Experts of a small language model.
Size: 8 layers, width 128, vocabulary 7470, 28.1M parameters.
Experts: 256 experts in each of 8 layers, 32 SwiGLU neurons an expert, a softmax router.
Training: a variant of Muon for the experts, 755M tokens, 6423 steps.
Below are experts of layer 2 (counted from 0) of a mixture-of-experts language model. Rows are named router (the router's row for the expert) and show model dimensions 96-127. Each number is 128 + 24 x the weight over its row's rms, rounded and kept within 0 to 255. Numbers have three digits each.
After each expert's rows: a language model's description of what the expert responds to. This comes from a sample of Wikipedia text that the model never trained on.

# expert 4
router:158094128145112147120139116131098138159112105162087140103089103110089095125148159156127128110105
It responds to: Word-final -ed/-ing pieces and whole past-tense verbs of movement or career events in biographies, such as returned, moved, fled, signed, left.

# expert 20
router:132109098128160110131137134146117157164127164111143125151132107127145082089140111136117089098103
It responds to: Words and pieces inside proper names of acts, districts, committees, states and arenas, such as Act, District, Tennessee, Committee.

# expert 2
router:132120122151167099126141146144111144192137142137148144136106099123151074090136117118102094106139
It responds to: Head nouns and pieces inside proper names of companies, colleges, awards and leagues, often in lists, such as Company, College, Command.

# expert 51
router:103108114157150144131149157176132153141111129148160133109085107170138135092106144146149139123129
It responds to: Final pieces ending in a space in personal and place names, often Asian, Arabic or African, such as Chowd-ary, Ah-med, Qant-as.

# expert 6
router:112090101156148149154148117125108110139105128140137122117163145151087109108112085165148083098108
It responds to: Pipe separators starting a new cell in wiki tables, usually after a name or place, plus markdown separator rows and infobox words like Binomial.

# expert 56
router:080125102111140178160135093140116130153099164152131109107089095100150133153148177122141148111147
It responds to: Digit groups forming numbers in measurements, coordinates, times, money and verse references, often before a period or dash, like 62.50, 53:22.

# expert 43
router:161110115143132102122123133145106146177156179136149124146115087110136071125166117152113093078138
It responds to: First lowercase letter or piece of an ordinary word mid-sentence, such as w(ant), w(astewaters), k(ept), st(ore); also gold, silver, bronze.

# expert 34
router:095108087147148121135158134140136169159093112163149119136124147132161115116133097142158161107128
It responds to: Newline tokens ending headings, labels or list items, just before tables, bullet lists or track listings, e.g. after Side one or Review scores.

# expert 25
router:149111162141134123150150097139101147141106114115113128157146140136081118111140172182138141107124
It responds to: Forms of be, have and modal verbs right after a subject pronoun or noun, such as it had, family was, would have.

# expert 37
router:103112129161155167114150108143116099156103141124117157135142107140126102161143099159112141100125
It responds to: Day numbers and numerals in dates, score and year ranges, often after dashes or "Born:", such as Born: 23 January, 2002–03.

# expert 53
router:156122087110147101134119138168103131168144162133149153130112093093136087127164120128110135080139
It responds to: First pieces of names, numbers or words opening an entry after a pipe, colon, semicolon or comma in lists and tables, such as Jul, Mik, 14.

# expert 16
router:120134103156144108129104167133107155075134113146127140111120096123137164081151133127162139138163
It responds to: Middle pieces of longer words, mostly proper names and place names, such as Staf-ford, Bri-enn-e, New-found-land, tri-ath-lon.

# expert 10
router:113113091145128105151138131152119145170183116117170135152097130142130083108147145114108089148138
It responds to: Opening double quotes before song, album or work titles in tracklists, tables and filmographies, plus title-initial words like She, La, My.

# expert 40
router:105132113104135132142129081148102096155125151132132135128094088097135116166140171127131165113125
It responds to: Digits and number pieces in statistics, money, years and tables, such as 100,000, 2019, 1,000 tonnes, plus spelled numbers like six, four.

# expert 14
router:132106117168121164148143124140134108144089149118143112141149154156087116114129088166131099085125
It responds to: Pipe separators between table cells, mostly in header rows after labels like Team, Title or Pos., plus semicolon separators.

# expert 3
router:117143113148155088107170152152119160134133091163176112131115080112130135142182118120132130100105
It responds to: Closing word pieces like en, es, ers, ing, usually followed by punctuation, as in Turkm-en-istan, rout-es, championship-s, Gold-berg-er.

# expert 32
router:174103115155135108145157123142139171146128131177146149128122103157137090081146175165111150148178
It responds to: Prepositions and linking words following a verb or comma, especially with, by, into, as in divided into, joined by, along with.

# expert 57
router:145102100154119146145151139128089158133130116122105130144118139108134111098129152141131149159182
It responds to: Subordinators and linkers opening a clause, usually before a subject, such as that, when, following, After, However, which, until.

# expert 31
router:121131099129155085130124161138113135156160161171129137125145092113147079122177114157089109090153
It responds to: The brace after \end in LaTeX math, plus first pieces of names starting table rows or list entries, such as Northern League, Rol(and).

# expert 44
router:107132108136166122130099176129127173150138146166177140107101107154131108106115127111127140119103
It responds to: Middle and final syllables of non-English place and personal names, such as Bally-mar-tin, Ker-ala, Tir-as-pol, Manah-o-ac.

# expert 45
router:129145117148138103153131097140123125153124148137174093120092104157110090113164167135155158089135
It responds to: Colons in times and URLs like 4:20 and http://, closing parentheses, semicolons, and Markdown table separator rows like |---|---|.

# expert 18
router:129160086140121112121067145146140124119097141124117153092105152110144124093132163114113129117177
It responds to: Short mid-word fragments in proper names and technical words, often after a capital letter, as in L-ic-ense, Laz-zaro, Ed-mon-ton and taxon names.

# expert 49
router:136101097131087145136139129143118136148117113101150122128093131107075093140113081142093111119142
It responds to: Word endings forming person or role nouns such as voc-alist, j-ockey, Act-ress, actor, footballer, coach, often in biographies.

# expert 5
router:174108101106171124106148127148104122146126145126171125144149122074112133117118085164111116117133
It responds to: Capitalized nouns in names of offices, institutions, wars and awards, often before "of", such as President, University, War, Medal.

# expert 11
router:152097106127155128113123157151098149176123160131136147107127153114129129117145103100115091104101
It responds to: First word pieces of capitalized proper names, especially sports teams, places and surnames, such as Pan(thers), Se(ahawks), Cong(ress).

# expert 50
router:134122100118130130140121135140093150192147169126147168133127136097151092117134096142085117085107
It responds to: First token of a table cell after a pipe or separator, such as dashes, blanks, US state or country names, For, ESPN.

# expert 35
router:150117131132131136134128127170091102171118133134139119131126096110106134124163113130134126075135
It responds to: Equals-sign markup opening section headings at the start of a line, such as ==See also==, ==Early life==, ===Education===.

# expert 63
router:164091112161172096119106161162107171163148143146140129126115115145145091079143115123108111095101
It responds to: Everyday content nouns and stems after a space, such as people, field, version, series, million, often before s, ing, ed or a comma.

# expert 12
router:101135131147147139131081145118122141135104142127159173120099131144133127112124120098129122102148
It responds to: Word pieces inside compounds and hyphenated words, often right after a hyphen, such as two-party, two-story, co-workers, full-time, film-within-the-film.

# expert 54
router:122106162066163144063123118124101103178155125131161173134116098119141109128120099118095124090103
It responds to: Country names and national adjectives, often after "the" or "in", such as United States, Soviet Union, British, Indian, French Open.

# expert 26
router:086149097143156114137094113146105128090080133095130129134151125141143124134126161108093163129133
It responds to: Short mid-word syllables in common and technical English words, such as en-em-y, ne-ur-on, fr-am-ework, expl-ic-itly.

# expert 62
router:128120134103117087115074195156140108114147127142118139125075112147140091092121150131133116093167
It responds to: Word piece after an initial capital in names and ordinary words, such as Y-ards, H-ades, W-ed-nesday, D-ash-board.

# expert 22
router:153106123160134130116167151155103184119107146130133124129131085145108113104120136147120152125155
It responds to: Prepositions such as of, in, for, from, on after a verb or noun, plus sentence-opening participles like Located or Writing, often in reviews.

# expert 29
router:144092126109107161106164150157115139126136150147103146182097094115087107141126155156110113133144
It responds to: Prepositions after a noun or verb, overwhelmingly "for", also to, with, next, among, such as provides classes for, prize for.

# expert 7
router:115129105132158113130097144118118106172160153161116147131157100131171087100132124134116100087157
It responds to: First capital piece of a word at a line or field start, in taxonomy lists, infobox fields and headings, such as Ad(ephaga), Vill(age), Sec(ularism).

# expert 55
router:151124121155155149114079118135105126150120173149116122160130131104104087174130168107142142100155
It responds to: Early lowercase pieces inside common words, often after hyphens or articles, such as -th(ighed), -th(ick), g(od)dess, the y(ard).

# expert 58
router:135082115122128143164155164140094120158147130108165091146150094085158128112128107151166075138116
It responds to: Bullet dash after a line break starting list items under headings like Other uses or cast lists, plus See, numbered-list dots and heading equals signs.

# expert 13
router:156099108161149084112147149177103118177102151093155159137131132141147097156100094139105116107119
It responds to: Particles and short words in non-English names and titles, such as de, la, van, der, e, y, von, often inside tables and lists.

# expert 21
router:089125108139162095119119154127123114162133151152168129130148100142173101109144122131126143122115
It responds to: Byte pieces of Thai, Japanese, Chinese, Cyrillic and Greek characters, plus full-width dashes and arrows, as in names like 大坪村 and クレヨ.

# expert 15
router:089161106158119123092089167156151144146096094156150141099112130123133103090137142092112138087155
It responds to: Second pieces of proper names and rare words right after a first capital letter, such as Br-ab-ham, C-ock-burn, M-ap-le, C-et-aceans.

# expert 41
router:100107125153153157159105097152132104157090157140147158085101095109153153127137183101164157125144
It responds to: Digit chunks inside numbers, above all geographic coordinates in degrees, minutes and seconds, also temperatures, ISBNs and years.

# expert 23
router:143101098134146139128159130149108125183110160129152136130082095123162103127118109118117126101126
It responds to: Hyphens joining parts of compound words and modifiers, such as pedestrian-only, follow-up, so-called, with occasional slashes in and/or.

# expert 30
router:108169096177157153141115129113155115113111111122149107140109119132138154117086157081147147100114
It responds to: Inner pieces such as pro, inter, omet, ear inside long words and names, as in Cy-pro-heptadine, kil-omet-ers, Med-iter-ranean, reci-pro-cates.

# expert 42
router:138103156113137153163148135161141103148143140097158102144166101117125139109090088120160099154112
It responds to: Hyphen bullets starting a new line in infobox fields and lists, as in - Genres:, - Preceded by:, - Superfamily:, often just after a line break.

# expert 17
router:123140115138124100083086150142138128145111132136151155110126137151153138099133134100130138075167
It responds to: Word pieces and accented letters inside foreign, mostly European surnames and words, often right after a capital, such as ö, ü, E-k-lund.

# expert 47
router:160097114147139120147149151161093146128117162164160162149117120139126106072124146152099126145112
It responds to: Mainly "and", also "&" and "or", joining names or phrases, as in cast lists like starring X and Y, whether or not.

# expert 33
router:117136108140148088126126156158110143157154149165132110127104086099147082114164113157094140094160
It responds to: First tokens of table cells and infobox fields, such as Genus, Episode, Spouse, and digits, plus braces and brackets inside LaTeX fractions.

# expert 1
router:168101106160141127114152109171120148160160133152140154127122151159129084137175089102155091105146
It responds to: The word "the" right after prepositions like in, of, to, on, especially before place or proper names, such as in the Philippines.

# expert 48
router:151130134155154092133146143159111146181122151125166167119128098120140087128136126123117108091139
It responds to: Capital letters or first name pieces right after a hyphen, ampersand or "and" in names, as in Jean-Baptiste, Emilia-Romagna, Al-Nahda, Treich-Laplène.

# expert 52
router:142107128108127140127146141143097134182112172152160128115108084145160098122181106139087143089113
It responds to: Slash between paired words or values such as and/or, inclusions/exclusions, percentages, and IPA slashes; also hyphens, #, CD, TV.

# expert 9
router:139126113146152102109131152154100146164127168107163121141134103103150077094162111144117099093134
It responds to: Opening pieces such as Dec, Re, Pro, Doc, rul, mostly in lists and tables, as in Art Deco, Declaration, Doctoral; also numbers in lists.

# expert 36
router:154093125151145149105141132166106127180150190126158126128136112123146110108149105150094097134139
It responds to: En dashes, hyphens and em dashes joining date ranges, list entries or names and roles, as in 1950 – 1958 and Silver medal – second place.

# expert 60
router:169110103145142098128127143171100147167116168138134152141134115120158081116163113150100105082124
It responds to: Single letters, digits and currency signs at cell or word starts, mainly win/loss marks like L 98–100 in game logs, plus s, p, $.

# expert 28
router:122145097127124096090107158132182081182142152155149117138114102105144118141145122109156135084170
It responds to: Capital letters and short pieces in structured data, such as E in coordinates (N … E), Estimate in population infoboxes, and initials like M.S.M.

# expert 27
router:123143089106144134111074164169096163124149119144154145084144088118097113106099139145144144109143
It responds to: Stems cut before an ending like es, ed, ing, such as ress, them, vot, charg, bodi, hous, as in congress, heiresses, embodies.

# expert 19
router:162096160152118146118161101153092146152169111125099133131152158135124099171164094094170091113126
It responds to: The words "the", "this", "their" starting a noun phrase after prepositions or at sentence start in running prose, such as around the world.

# expert 24
router:109156085127119127107097112144094157104102122133124103155197090088125104144121211128107110126138
It responds to: Consonant-cluster pieces inside longer Latinate English words, followed by suffixes like -ation or -ical, as in consec-r-ation, in-cl-ined, fr-ag-ments, instr-um-ents.

# expert 39
router:114131115166136124119078148154126155124175163157135164104127110155131101088138146120145129141120
It responds to: Middle or final syllables of names and words after short pieces like Sh, Mo, Tak, such as Sh-or-ts, Sh-opp-ing, Kossak-ow-ski, Snow-don.

# expert 46
router:141124098091105116124108138157116136148135132125175151094147114107168141128120150076100127097116
It responds to: Single capital letters opening a name piece, mostly S as in Nova Scotia, De La Salle, plus initials like George W. and MacLachlan.

# expert 61
router:149154092143128078123154140164111148148113157152165130133137086124148096147127097116116109112148
It responds to: Single letter c or C, sometimes B or P, as a piece inside names and words, such as Pro-c-acci, Inver-c-argill, Pro-b-ationers.

# expert 8
router:128131095138149135123144135160121148163117179132131144151095106114132091153158110151111131094155
It responds to: Whole-number tokens and trailing decimal digits in sports and results table cells, plus header words such as Bronze, Pts, Apps.

# expert 38
router:096149133128136122084084157157171121117109133169147138116118108120135121116136138085139110119148
It responds to: Word piece right after a single capital letter beginning a surname or place name, such as B-ent, A-uck-land, T-ip-sarević.

# expert 59
router:110110107149149102132115158148103140183133137129132132129118098110167075097201099131097115088132
It responds to: Numbers and words opening table cells or lines, plus LaTeX backslashes in math markup, such as \cos, Athletes, 10,889.